From a checkpoint of a small mixture-of-experts model trained on Wikipedia: 14 layers, a softmax router.
Below are experts of layer 10 (counted from 0) of a mixture-of-experts language model. Rows are named router (the router's row for the expert), gate (a neuron's input weights, with its number), up (a neuron's input weights, with its number) and show model dimensions 128-255. Each number is 128 + 24 x the weight over its row's rms, rounded and kept within 0 to 255. Numbers have three digits each.
Before each expert's rows: "mostly gets" lists some tokens that are sent to it at least half of the time. This comes from a sample of Wikipedia text that the model never trained on.

# expert 6
mostly gets: " Be", " You", " Is", " &", " We", " H"
router:123152088152157146109084146120127158157193162136083113141118112134121137153112117120115136147106173176106140128153126105139120122137126134158143125153135125079085191172122135125146143138101111182135125149155119102132098144111130135125131106141074120130134115120089140143120107122100134138082063124118176091147135103153115113152109156097145135106130097136101138158122131084096143118144
gate0:106102119125138154098103091136128117135107144113109095144070116121116150098152130119115130111132142102106144137143159130119154111148133148129176134085142135115124112139102121174122139148142129134156132169131121119118111118146127117141098112050155104090116131114102156124164116157109095145111145077125150129130104183113138119099119135145132186113171089187138105132124136101179135122111
up0:115153133109123113132168095137129142096133080079109141076169108170154137138110138145102155144110125139123129100139121116108143147089121145111127094135119128113128128105158150143123130152100111115110094124103136144176112116123118128120142122128139202151131132143157127145113168114106121169128116141178108091166141116139151123104127103140167135122119197089148113150160123144117114120150
gate1:106114112117110121139162171117142117113135121125150118144121113133107120138133115152136104139128134126135150174119120150108119131102148147150148134136123145127105100121162111121136131127144156120110141149136171143110146139077122156110135099168139126125099151146089123157150115125151077143138139102133148116097144196130148093147178102122102129106097125124138091136095123128143134109113
up1:151154114097105134107119125116168150098114123097107149109158146125115136144126136114111112134131137118138109133106111087177121106166155100154111133088109142108155111135127168154113095153125137143139143126120161122117149102151151118132138143100162155153159146107153148141149138111180133132074137121167141162133142072138135086127143132146102151107175158136129127117143131115152072096179
gate2:134124115114117097127126141102082133125174121101159130096090137163099134109134083106158164102094118132144153134154114120157075114106103127152133103115130121154143148087186133110103140117087153134198134144127082147111125115106121078116154152137153147153154179124122110102164123098145093141172143103120167122090099141121126093150197102118091137143122139165158139153171108120157110131124
up2:159190087097129116128134171100114123104130156123151128129114146154087133099128150101088125130138144143126152149115116148133110110126098079149179149114129135160164153106137077161108185162103133158141160125128125134124086133108123092096106105105137131153124098105144147138163152129110148172134101108083129162113097151118158121151152056147097115152122121157156150102121102165133085124146
gate3:152143108146157131152122110137158136123138096112096106115148145112192118164138136155132102112088127119120101176147143133140123144164155127149126133179149133106155151160132118140125155138164123144141127156124162145118137108140150136148119083087107174120159115138138198096116147124133165121156131113146101140135130116128169143082092094141161110142137128135117123154167112139130136184136
up3:111146104123172164136151131131147133142091137084158139131131116103143129133098133127126141137111123115139126114100107143149136103100135139089087113114172138155127115070140139095110148163110161113065148118145108126143155127124133137164152129107144120148153181091111105083154110163136128141090121119146112135149099118144129101135138118125148133167079137127140120154147119177133129140185
gate4:133090121128151119151166099134113140133134126170160149131107057139130077111093095141108085164161139138116156086100102159142147120095158127123141129137161132120098151130135172132106101139126136099128114102103116135152132137145092105151126080128122122156123165154141137129089146176150137121108105153146124158096102123124117147153125152153130132136178110123139142097124123125136113105100
up4:122128151113109153154114139139112147087111112121130156115106133136124159159122161115103108161164111114121137107121122110121139101169174137133122087170156133085128131125118114158143188144138105143105153172138109091098131131109136108140139147116153116143128133149111096089170136116144141145159141093180087111150153101123123130140098107177144093129089184117113190120119149140117159088112
gate5:128112125134109131089113086153080160139129171148138101086094194118139113099125112129085116113179149132154121186110126131145102101130131124109136148121126115146081096102078111091130160161118137137080159128160142116121118136133139136098088150112139161166095132127130100121132110114096103134145125128107136110126163143132096102118135132103126143108106142126120170129096140171116134089106
up5:135129101078118149132110147133110132109119161128097128092136130112161124155122177119084221098145166127129153098108103119140132138158112158119169119132153119163115174140123116120079139135137142135131136072126126076135083146138156150143141085118130139119154139158127143139133127067128137104124163125125111073107111127117159132118116076084146152139110105108146119163166111116105115112142
gate6:084113106137157115137128108129168161112197148110117130135113169151115111108119127193117126156111128140085111095117136118082143097137205136123139139191089153114095148092117096098131104131139116087152071161126142125129122116125125135119171112146102124144111111113149140119130134133132129097130146134072134099127156119137123117126098126114131118102132107167108204149126072158140153126113
up6:104140164120094103159124135084151136153118107097125152139127135126142099139147140111118158143136140128107173135119104122139163187146140112140108122133163175122152137135147104115116139121164138121138141136134126148138155108105133100159129172102149100074156094122095161116108129110098093119074133108152118143066139132092159127156188161087123136103167142131137088159121107139155096138120
gate7:129132136203116155122152096158103134110149140129088128145079124122131133122155126144136159136109140100103158115133112164178135129125101144123126144144144112082136136157138146126128069095175138165118190158144138141137112147134150128096093146167086137132088174153104126177130143165086159143189131122136110141143131091130179135113093136167142128134122173100131142092116146106119138119103
up7:105107108141117133164131117138092119177191127140070093104104096129126140142160127098110144141108123140111136136140118135139116156121110151150105120137097124127125136167151109134149111097147130163112151120110150124103116111082123133158167150174140087120115121151070135170162132130139174123137102164101147138112115161125126162153104155090105098120102118161077081161138152127123130107164
gate8:133118112129150121119132118117150102118088109111114126120139075148169099153167141165138131123143126115161154183118096088096161106126127152137131129124153057121107128118115117152125099160147104121160097130072162111104120103132139113131133124099142101127147125145159134105153103192121122167150170119098129133146151151132142136155117088108137120115147136120080115149130191123143128130095
up8:138136122098126126129121130118093122159115134176172150140122142138159170120169166145164110154115115114167112127143144134094140149158162122140121126152125155130142138132155083093114178103141124101090126155125135119174109134129117099132122165139146090122121150110111135130149143144102131114107104145130140084129112110155122122166130171140175133104103145122122136108117066157129171094144
gate9:114124119132109102129110124095145111088144145147131128127090114127119119141084127101108127115125099105095157162161101125145149114108135137172142110135126129098086156146103119093197138140125125171156153118122118141119116140118099137160110109113066154125114105152173120146102120114114122135106105152187129127145126119130132107138114126133150131113135143152125139165163128131148110159097
up9:112170144173114117112125174131098120126166110166152117125057141128096118112080098151120127103135120119075138120148128125119159148119146112137104133173131143116090158145134159098156098148099144138144144109098180073082132152139103107132092135125106151123208122168119100199106131100111109139130112099125092127155119149109117116123152139141127081054144121154131110127117130110131100129159
gate10:148139141082102139132098090154167122105125086110145135089115139087140129151116130156140146174134160119143103130165151107117129115094113120162125104128134144133121132103121110170107158191131178109142126121112138154137134134143157118158146140113125138132136080145137118103099135097151175128115153124168134111125166110145159128131077135152144102119129137106130140160172096158093057165122
up10:149124111094118091164110129133110082145128117147155156138117114070114153147182149149118187130129143133110093129091134133107165120082082159110139132151117150106120148139131101130126145092101113114095123134095125114125154135178122162139108087132101114161120103163155175146112144153132143156134133147139115133153126108144162113118096113144103140122113092148153157137137145193121143162115
gate11:109131107138137102122126120170092126093154163125133148175093099098128155078143109107136126107119133145118134154122095152096183128095102144111129126146119139108158143083113149093130134145117137146086125075077124084115124148141109138091132121082090129148100108164161149140094146166127116121145139173127136081130139126134127130125154081111110138070119115140148129081121132129123156110139
up11:143142164145138108129119087118132145136144196147090162124106092146133148124152146165140128132165090091165118102105114127144115146107137135152129119156141116128097128138141149112136096125093176179138133127128100171109110193146133162101087146137123112100104073141123107152139130107153143142118102113132106118115153142129084138127146142123143138111134150136120101143103161157115151121137
gate12:120122158199123170129109116151152172090080142143109059087118092120087118122076101092143071122133150136120142107111160151113083106116151136126081128128133130120138146130157161124144145115119114128149152113139108109104153120132153125145125105141139154096113141126135158134134135094103171150164102144121135156145158134130158134184150148152151128149126102076119130149122170155116114139132
up12:159084116093144125108128129115091135141103156140127162180092170120165131111127123144150158134178129135105079120111109086118153080159154095137125124104113149090149148082131091150074101151124119166162110119146133133068147119135102114155133148110075140158139100095121092128148098138128161131124116111153123163132127097137125124092130133083147103069140158142093128052120135144149124138117
gate13:169120133120119121144120102117152100082123151133094147147110128154180112138102132137123148178100147131153147091146116118088116122130115160143107126144086122139124083166171149139125118146125100104114152109105190138129143173069122102118129114175178145091140167116145142137108161102147144106173142172124136110126111153139143103127131147132115170095146125086153098132153138097151152148149
up13:124157101125126112127135084133091164160146129104114124127133158126163144091092088150087158064108097115141149129148150151107147109118161119093075133161103143156092143140164108138110138131092132120171148112096119125115095144159153111134152124143097127115163119109148132147138077115130092127132161138135109123125146129154116116135125138112076143113126142126127166176120132185124109187137
gate14:104100123105130126126099136133102116117121103138123078118121141152131167134117126137137093093131112136126134129077129157131150192121118166146126127189122089140121159102109122132154113146123145140130096116198118106134141121127107121113144120117114096141144117118093114122154166138122120102139135134112143145179143137102097140146116154134117078121147118123122104128136123106146165124142
up14:108145136129124134154171103146158139179112136158110117197124084137111126139134117145083157129184103122107101128144094117117114130180171150142101147137134136134093149124133132111105099137124194111120168149106129142112146135128110157107114172176117094108161100093123117114132106109109129122140112136161132121118179116134143150117096149126129125108144128123153133101123137167147148155065
gate15:149087111105134101149092127118138110092126124108145139130148129151107124163127098094125148152090113136106136126101128106112152112141142156126052108134108095132133124098078106120148123127100111099120143130150140122099130129128097143110130087075111085138108137128135082160158164125119163154140104139150120103138111118132112096098110104166140123142107127160079193152148164143134143133120
up15:104112146118148092154114126127185126134141164120129138106087169137150164130168146135146101124073150115112142081143106141098116146148115126087111122167133110108139153101067099137119107130119130114137121127151141137143144091137137124115164118143133142105117095133103127182133116144138149156142144148120126128117156140110094131126128132108153124106108094139116138171094110147116190136104
gate16:150107162104133138174108143135169137130101137114137123159106117096143132095155122102126167126127109143120168112107080137112112095108114097079115121147130130113102149129143157129093101127121121138108145134169128157125151144127110093136173162112134127118102114120138143133171123177129173154139116176106095147125136171150144154093127175139124112149114121183111134135124147165118128144089
up16:097132139148112132118132147114165136145104149100170115132144140130094144124144098129109113142112106142109078116149113122077126112130097103151164134144135113101137122088113124138137104066073117116131135141112140152099153112144108099114084149120127122153127133134127140119109132170149106124152134114083131143123114108128077148069166140137134116110152129109132190161114111156136160109142

# expert 0
mostly gets: " re", " him", " later", " became", " due", " began"
router:150119150162158127135172104135177133100100136101125131114139139155173140087136156141144090087134114061094126095137142123113120122115160101099136096142164116135117117130132129145115103129126100076145164127091125135122144170171104088165160147104153148132153177133085139126139097107109128161136146111110098107120148148093126100152143101133122096122148107134110142135111134147103159094138
gate0:134102156102095128129124119119086125120111118137155116132086140135114117112150110101113108136135120125140130140173149128090133130154143090104118102111132094108131140104129113108087124148121201144110125146126102125130159134122116181125134069096089166130127157109116102154118150102151131141120153162114126092103149061131091129110133122114205123089161093119118112126088135115098145167187
up0:173120130120108124137129100167105132101153083159184079088112100125154138102133145165175154133139077132137122104127108109122141131119144134139121150146173116139143163104096103077129124122122131141136141124150089138081121133134145132141143109120116168093100109129121121096139129139167127149149169089131166110120134134116109153135142144135115094127126114096105128129098121141150122120097
gate1:154152099135141131126115163103106161112133141143129109082143124161142075090113117137127081148121128147122128113143139119143131131111096148171111127150142108140108100146131124138099144098117114116079100110138138114160153128113112160133107153171155187110164118127170113129145144179173117095132121131125125129165155137129102153146132109138142181134107128148097133143165181109115119114091
up1:144137136152150122093128160095120108131090143139131113171106153151160122105169110153094096094109130140130118121129132128091124099103145091098141143114189105155139070122118121145204111092159175121096107132166136162133119125113149129123116123130085094111149158134133118116134132150123121110121104118142150126090122097089131066114074149089135126143140154149105106143146149096172128134086
gate2:154151122138163120155126160108118132156137115156137139131106144135133189130098132140172109117167130090076144152120144126109079153084167117131129129116125149118107125086156126112152078154127110113132165101152119157107095114088105169081145103129125157177148138085141137110108119114127138140112117149081110157112137127144105130136164152166141119103123142142144080139091109117132135091093
up2:142164085121144155161124109152143129163130106164152166149167116147131159114123121122161096121106136080087104092120144119112122125100167104096113111142108136090080142117112098121146125156125146115146161107155110155111112100083079177107117114165119126152116118099116134136090135127144136093106142146113107119118124131146083142139136152130158136121121178108125077123116138134134141143126
gate3:084110150119122134158132092132125145136113146137114117102151112105120111136110168142142076106139105099125104137134077143149084098129153128124159125137115108089156117080180145148141119119142118111123126110128081116128105133118092140132109126116107139133113120151152134130145134130130140123118073140130106108129156121160107131144120109155167072148117104107094165132133134104127137077122
up3:142107145112114122170126084154137152112158112195166154096135112106147114099110133109193096142128113140130113121103177135118141149127121131173168143145101129108151126110132113097125131152163105109145111093136103106068120085135124109127127138094146194157135148186116145128177131158148140094096136087113143126097109154129131120091130169179153083152111105133109160156158109107128119144142
gate4:136093122155161119127140118137160116066129158123112127130171109142114092108131108112143114087126109141111159130158131115132138128136132108130122093139142076153154120088110143085105154145146119117094113125137157115139118127195102171155127159149157149139145138133144103078167083128150099117082062139086128110096114117141089144135130146127148107117151128110152179101126096165122119114086
up4:120169120139116116116115161167175108098102100118173122153154105147141155131087115121147136123090143078155130119090147118120135156137173138094123118097112144111142125148094143172108098132160117153162125079118126131138111158101105128123092147126134148157120113146109139106127113114122193138134119148119084167151123152163128080120128125134102145134164133100161120146094159150117151137124
gate5:102121116172112146125146167160071113113108158111154142093135112093123111125081165139100101088127135122162120126089146129130059148105105154197115136172131104120109082106109119125130103153132120133085151112135147126112153136150153137129124156118152169115087142094153138136128096164135140135120151149116105153148135158178134131091139139130113180108125136136079117154113140156155151124147
up5:125105119124117176120181125138116120137130114159140122173105094098143129138122143147100126161120123129081133143119096107118180115148133120126168147118152135178082070124151140158106115152175098108129096118089144126092184076150131090129176122099115124116114111143119151149102116134103126128119120126150118078144130117158147151165080114157124118135121177103130099142134139111137125106071
gate6:147159142139110112138126124134112141128144141146109094109153185147149136171089148120148132133170135155165105106133152083132139103163147178107135135107111102112114122182137137139123123135134146108100129140176125176072144147121114148094137110101103129117147139122160120131131141130109193145127163086079121141130145144113131112091142117152101114125118130152164120124122141164138149156154
up6:129091095160140131126158135109142101136144114152146100137121088138117113157109129120137165154155123106148099119175156091118133129180119151081110167164154188135146115136138122100132132126107142128118128114126138124104111149173119109122142119172138161126160128145136104154140145128122116115107144131111124149151112163120117115158113127144097141141116142147131144099158095164133189113086
gate7:134133141123056135162155107142108120151117155149113129132151134120141127104147092136133119152139110116098130147097162125185098110140090180140147115169102138129093165154145123150128126155106146120054115111098065136128172114131147120135143099097165114110162128127108126110156107134160141115128137165102118122120114111089160140103134136131078131086161108162151152175118121165138139149136
up7:122149097134130084117124131166142142131137181118129147107101117128125108100107150113122120115070092175133165135138103133131112178119148096114089108092143090148111150133102133118084151128102156117101133108144107098082138112115089111126139146102137092145135104078102111162163100122103130122080144107123153172130091145119127129117126138115084141165149116129133130138137143108124144136126
gate8:156106104125153056123123141127129120120104156094126147150146162142159122121168149107136110180143149097149162102157106128121131111151139184133115104115174142131107136074196111117112104090131149126148147136095130108084159158139116139138126127115143164124170110171121125094101113121094110113112077152103133112142152154119103147173134126118120091133147100114091127103134133128100110133113
up8:129149191129091163125147163112130150161170090149092164146112144112102142126117070102138153141119145141120086153124153140129145164109100112119092145164077135114154121092077106145169135175094115137118112110123139170151131115121116121094133127140151068157095137128111108146174154112118136124141121077129136101177104110103120131102110148152107123137078143118132103185126155135159150134135
gate9:135166083119113135166076109160146124131115127118158121144138085111156159135098106129153114128143109131123183106167119123089139141116105140102125123151169143157076137173138112134130151211100143132100133151129113148117098124196148155109112129131159094098112091147107106119140123133186167111139127158101089140099130143128133133177129144152126125104102144101146109100055115179112109135145
up9:103134149172105130123133086136150112138096160160074105119145148118132161125117167143128131109124142130127120092111126104166109126139125193098162100155122151116140109104137130151129128124109137103138109107145149145115127169111116122116101099103143126137132112153093152156148162153106135076119110145158109140181109158109087070097188175150130139137154146149102143149102128118156094120125
gate10:094116125105088134121115137143138124081127105112137076117137165157108096151140111157147125096091113133121135136092096107087180117141165104130107121142116153123141131156148171149135086136142078107104122097139148138080159125127156102104201144142129136120106101127127149166155145151123163168106163112103106154119117145178166101144147132114122142126148154151145122163160148121142114109117
up10:133093111129145142170131145146115128114085163101120093165140110151127133115134092123152072090116154125124117095127164104124116138116133131094084168125156126161076105094154095100132133135066155131139162123145075101090136127115186085141107158088130153104121159146130137125122112122137110165158166127118118156086123142114140110106109133136132115132123145143124141143150089143161120176143
gate11:130127123075115104098128150097117130174169106122116127147142158130135136105149101127139116110132175168160166117135179119136161158126129111124099148142107163122107115125107124138106142102147124137096101103144082163118132151121145167106128115157075117184119159135087068121141151118157111116112148150094152115135142130131151088080109148128107120108144106111149157160153115138141108168110
up11:142076120112107133144117139103139140164172097116164099184161117146131152116138129143111144143131134128094102164134152084135164126109094093119118163116121100093105082142106148102146109151117144152138134144136144186082092152133120175083120130135116143155149194130125130121177116108162114117133111131095083131169107107118153104099108136121116158136126116106126121130142056138151142134087
gate12:125116139147172164152135099189117106162154119138152134101197138138083133111115109105134118096112121128125127127146114123161154125166100113057116152106118169110123136151126127155120109131101116096117130143137113153152092104119134108171138119147166136107104145150085126098126133138122133127099096166164139097093141129168138116099155114133203162138143129116125159133156107126141127156153
up12:129090090113137126139103142124133100123128110115182137158129129176141137133130126135127125116146139124167130124104139163097174142138124144158141141121113169093080154180118151126121124110130096120133126175101127118129156102128165141178115138088140163143144168127120096114145107111133158182106142141152155096146142125113121092132150133091094110097122188087094138112073112145119147140141
gate13:098155140117156142114156121151160130150120088151104153135154115154154157106140110083127154144138131101129149114113152150129163145114138125152155147128134138133164128154162110133102139177162159122135168135126118135083159178122118122129158128143112181105156139120143128161119077128140120097092133140125097093129131076076075162158107116160144105094114119148134132113130157138095117122142
up13:085094099169121099124096157127105102161126153129139122108143105124141107122149128154167126143113116111148154117116094119166137116153129129124161164104117146099142148127130145115135108139104117117148091078104090127160112149116095113140141137134141113179112167150120120120125154156158163154127151141150157160088149146069138129139129138112140128088172078087115110137132155156140182109100
gate14:137154150137147085127141156077113126122114159107080153121102170120153118107111096159085129112121178145134123111162137118110139104159118150112105101134146124113154116141105134108146126102148090129106098087126150118130120135113063139128138170087119169135146097099140122147162131176127091111107099158113111117119151089145189124151127111141147128163144116124113148148175109094135107123092
up14:153160115131110131118152116100144172128121147150142171127165148115119151129148115109130143134119124108102094173181130100148200134152141111139090126110119117136147140143093161118107155122138103118166110095173126095148156101134127097148157132160077125109161135119156141134179141104135150098124151124135174113166144099129134129140144118150113130146127173112081162133123113152159114089120
gate15:128103159115145123135086116131172144174128110124100118138116122081155137118152115129126104151166115118118118150073056115098123117147090158085125122144090122101137150145168136148156126143123051098131120117125129179131161102107148100159125119115111109132150135089150052138167151099141121149051087173127115135158128141121162097132127105122088104134092148146154108163106106135140100131156
up15:103129118143129140104073136134134154104115126120161118143168131147129141145158160116147126112139087108089143088150129122120110146116142146132145141149156105105126107104116123129148095133130144095153115097131127144160189094095191128084110157145154153137127102154145149136160112158099131151175136121172146137142159135201147119093116109135146104154105149128164107129120071115113140108122
gate16:123147127125139161149138141117112131140114108155115111133144145145141133138119155149135173141157066093143148128105168120097120148137073088163132107151147125154132107122157123130130153114125131119151123146106140171109131080125052139154095090155116169111151117124145118197126070121178121129138092116147128168089138119129127180113148116107186112123111143148143082118124165091128089125114
up16:132133149107183176152123111103134100132153179107100107128144100130140125103133126146149096153122096164141126144104101100145077165076160113104132115169154136165113126146142081097076128100135177184132145149157127141118095142149141143096124124124145157109120086103123134115118067144113117138102100115151120109099087121133114120094080190139143104151139103139117170114136097098111110106135

# expert 3
mostly gets: " where", " including", " while", "\".", " include", " when"
router:150146128124086103149131119107137118146115118140153114107157137099085129163138134138128120121118119075157150137107114120118120135124138122120116117163085161111128096146152173095121131123126132116141125130078136137119121138113149091117124131128090137099125140093181132113132118126151108068109108090115119135153143125159111125175116163139104098139181167146148118172100074173170105111119
gate0:149117150127136166152134085194109119147136073148178154108143109161106144151128152161089118123120133130137092129141122101193148120099137116100083101118136131113156089147124079116087119157155168169142112094100133127112111159135138092134143131119142142148133126140143122120172167120121097121124178100092111120148132142153138121157177112114115121167153123144163091131130107140139115135121
up0:144150138117115171165160062107159094137125109114143162146105130169135148123133149121136118147108126090117124105125114125159150101127165131103183136099112141139126098120123166151107131101126066131141149131128148125132108161142119132137086149101110115147124111126118182110059078161089083118119140148137127113131154080146112139147146147121113181108158131140143165098148160112140144113136
gate1:144126179158146178128082130098104160150141138091153164134100112105102169153103089124157117092155142131129152115158117097112093139103152172148140133113119122133159086136148104124129135105117123138139133135169134166151087153106138142162182136123104142126082131119103135130119104148145113153104116158141094107137182134143105129088104108114113105128103169150104167168130126147129107136141
up1:086108152074123144148110128122132178095122123131130111112149122106130105147122118154094163107119101079109063112109115165177126120115114114134140120110122136141110139112110148128140125120131120147175102091162123111121155152129151100156123164179162136137129194174109123110157138138097151127162108108153120128169142118140101159171144157156126138137157137093099122140111154108138099105129
gate2:135113146132118134097151134152164152130139144113125141145091145144143130136124129136119121148152092120164091136146140174126121138090101118146134143124125117099143092121113126107116151134188081154126141139116125108150102143128128152143146112130145127097098131109121171137164161084146172087052135146124144103163155138122143109109093112113118132143120127133164136126099137155146187148093
up2:123126116155152093109111070083150109090123130085132191126139114143171163108127159114102172101146122126108158137113052127172117145134114138146147122121118132152120170151147080165097164068111106132125109138144140121094131136113113134119112123100150134165126121136147119125121103145128083077180143171187117110136128097126101102095124107106144088074156072144146133115098149108137136161183
gate3:141155133130113111132160109079147131144101186096163108160141075156099140146129130120115111149087129140117120125114124107151142098117136134115124098118141165164124153139105140136161123110113135104118161154161102101146149143124149136077138118113165130145140137117132140116135199133135116181137157108131114118096114082149125113144108094125168099175132147093125114108141130118138151106121
up3:144159174186121157100117187089126130107120170117164126100157134127155128138131144184167116137138118164098129110119113119115039121116163174145106146105134167102152130124126121103125119134116151109142120158125098113164126136118156143089133119119131119145195139130142156143122165149130122111159145143093073151133121116107136081123128134115136126146135140147179107134157116130116118109107
gate4:115130140111134108153114130162057093141136177128134099132110153088091153138111133141127114152150140116136177142122080163089113099114148112119115082121160154115139108164118149173130110123160151108122135108145066173085078150127130119117143108122120119110154104109108143154160134127087110084104115141096101181125114172150199132148134155136092117123149121117095113127123133120127169121156
up4:112123110137097119168118109142129064160144117129139128108116146122113128153106119132102106104132142117150157167134154151125090109112142149114161111109131116087189092084118140114167131131148141129110145109136085177154154107149139150119094120114105081129161145161122091113132134156156121169192158111179106158127105118129122130147110133137130139168119134151127155116133099110097119156097
gate5:109084127124085131127136177152117142106096110125100092137132109160138096146118098108089090122138110119145132107091180075143152111164127120102100128124136167109144109094111119080121119116104167117123117120119124130132136106158123120142112136093111145153132155162141158101137140089103151081148092138124164117168094115099123159117124114092084124096150123119116142120121152149142144085140
up5:155105155136122141122127131115106099082087121121158120104087169082080152127112078158139154140128132124128143133178164118065159144116079127132130131123121079154146128143131102107113126167124116149103156112142107146141136116141149093146145146108103115123101118143110129134117183107141141161118139116132120127125112140153125093108075146187145083136085154101143131122132127137136113128134
gate6:178127088142147129151149112139111089154129105095137142117128144113129158121148123070104129087146153108118165095142075136091145136161153186104104136109132097120125105111122128118148123113113137133136162155152147182123104145122142142106156112138112136109120145125120147119125098123102183128112125150137099122144123098170092079118088139133138183113088151139111122149122126099107158141149
up6:108172104136126128152141112162147115104134087123112145114151111143132117111170117107109145137129076158133083116096148195141127175154132122091115105123132154140104156152099109140105140131162141126098110089109126064127143086143129132126142094103170135111078135093120111131151093126127085081148136132158171099136146170081140118115148124136125113127120109144090142145112129112133118160089
gate7:136117167108114124086085158082148137121128147095141155147130151127119105086153129123120149159142123127128129148144076154125175117096167183165107106142139157128145129111146107107135118118158158126153135117118121114113103142099107143163178127120152126106111160094143149148157153144147138126130117094118142169133130107116172093142113121115124131189129157136128098113127141142154156149102
up7:143122158130135137162138147119117165149099106160157060103118133160161084158123182136121087151090118136114108151098121131105094159150122102132145117115136132110139148142117166133144072168132105117160129113104096137100089118153090126132127123103125124131170081117152091139158097168144151138144130112109156155104099129102129160154116132123132117154129114103159110116154090132120087084110
gate8:109119143125121094115143152194129092161120141126130137142127128121159151140152121126123170154101182066129148109079099104141156139139113156142118141150130139132166107154156125114113103126161147141117121144142100135115167168156162100126148168138149152196152081169131143126132129147120092131121155110144115105133151084142132140133065115105102118175133121140132113165103102112155126164149
up8:114097128128102163113164125121102093123116106153122122114151127166146134170100101150177162110146128135093129117115140115164115104104103113151142135092158138108144145135091090159124136107112092131147147116146146169144154175145122115129155136128133103174107114139092121096133152130113147096196164123157106107121103149123133090136132123144131173105137179066140113104112158127125122107138
gate9:133150100152095121115149128135139097106111135135077116142142154132157138103111132131101108138165135114155121094136139121093103151134127183121129109101128121113126160207113106153118196189152138111127109134127130172149127120135156093100136102102130144108109099127132165142073122123107102166133106115091119161149159143130123108097122110140120170139113104122127122152094134141095156113144
up9:116127103082097139114090102113152089122128132106103150098164114112131136145180125134116134109154165125150108098067134141127166117141092099138123136123125099164107118092179154109147126103177156165150122126134173135126093153127107095163159152112125135125143137148106136098108105115144168106123130123182091118129107119126134149170186105111134087095130139120166141152128150145139110135141
gate10:110163109128098102132121157118122171181128122137110185149108103121096156157120139121122070131126150155141151123093139102127133135092115116098109139154128133119165078135115064123114133095091151127126141126110101145143138143116177131117109125134112143113138095108110106127142107107135153113107127101105157144098181127130150134143140123094105099136140132166135113144120120131129128111116
up10:123125135131133130093084097133126126155107111069108105152140100197100148117129088147108153126100141140142157137135127107109169142117098143157126135163125155127175125172099137103099131122160136110129102123146177088132106136126162068138139158077145104116158113143120139120121142155168140114152117114122133130175138150139138113130046101146138103146148120147113161130141148126120151167134
gate11:129139121163132125086170146176131081192133075131100142139113190137126124140141187088115119143173131166085121119120160145126165144151110155146096126118124151086117131105174126140106136162154125107120162090097122169146138137096101151100138143120118138094122171114121127143060123111102152097122127153128123170122125133101135152109109118147120192115118099149121143127124133105110132123097
up11:122155092128135151111127144140103089151124126130123111136091136090121092130175115135146128138117150139114156110135121103108141144130106129103169109110136126118160129079139131120138156170135122120131138143170139100177152161135091177150143150156119115117124131137129100126127133129153200119121120128135096133136139150143173128157124118127100152099119137113195134117161142102112131136109
gate12:140081120113124108178100078108128127115125128111155123156114112073140129119087114124125131123174149118143106143145134094136077109114128128131154126116127147088080143153128129124108119122171091132097129141125123108165115102137104129146134111125137110085113159101116141143157141142135150127142141127157123083125092109121096160129153112112145082130131116193112135106117135136131146140113
up12:080174133203080116120146173140148125174131155104100159150150120129136148131109121147090135131136134120097179108132087119151163115125150197106120118131133100139145119119158075124157149106098140110128108157156122129129123143139131140120111123121126096127141104133136150155161132117155142141120128113081118169149156138149150078122159117151137096126138127073157116132151128113138108164120
gate13:110129098090156125127141073125092075121146115113113095129093127094111147154143159162146134138149158099136116107099134185119142126131127160141168131152144166122098153128119137099107122129118144145167106111102130126113151113132145161152130154121089128146084132159092140105088166122083140136148085116116099148120139154149154092093126087127102147088110140159146154107153138110107128094161
up13:121157117136138127099114163071136128090140175048127154157126147116104109136150150123104092173127175120125136131113120127147161139191097111113119127149124103114133088138160137100143141102138159107115131089148121108121140157148136136135137106149126130146160152099123112140124117108162129136122092117116107145104141133156159171136099166125104137128134132148122088194130129135145120135095
gate14:121120089203171107111141115074067121124084150116109113135143149110151137144104119091075107088110145127113166130142115107120123129113114084111163151128098104114145160140110134163116134119099137167099117123147082097142115146152144135092106174121108107127129116127112163112149151103135114160150109169154153138097127125132125096102142095120101127130099117051095149136070133098142159138156
up14:107131116168140077138083153147149113150077124091098114128103148138141078144096101125119163130115126138111153143133069178110127140122113144142134111122131130126148133110115186108126183100124149124114135138143169152121118115108098121144126112144112109127129165144156072140150127098110131143111067116095152141148111098107137144138117173134148133076149130146185137147130145146131117127108
gate15:152153152103116116148136101136137106148151144129136157151116125126156100092135110102169143135156147109118120099103113154134126118164157171100118075132136148091150110113150149132104132100140112084120140149133084134104165097129167105163124118140128075162132099112131141143105098143123080152161136120117125121104128112115158077153120123156149118167115163121146135114096163137091129133096
up15:154151124106097092137088127119121138173158125110106134139146127163114130162146128119146154120175129104096151148165118121140133111154150129120132131168088124143101136138136148072107128114132088090141088170129113140113112122085172163170134129137131151175129107127152116151109125110140088127095107136114163166163140121142143148192124128136104108147117148129089111154134100154135152117125
gate16:142146118125115111123135156098084115112152090144134113126142120160108127115142126110149104099161116144102081104109125092135113109131137117097112145106137120134157121122134146115126085131072084103088179099138150122152114097180130162151110129100133117109155138132153110084103103115141145096102116087128170149130128122135113157177167040087141175110127145098134099117084159099119137117061
up16:138119148118119149128130112121153139118097141110155144116090157045094145114089121163132117170119136126142097162118122152068148127138117122135095105113130100146150118114143136110071152146144150134136137113145142142116153155094127144102144119108127172142090114155143104143124088112142091118157145175128093132141120129103129163132083108128139113135125145111169112130175120116126142129114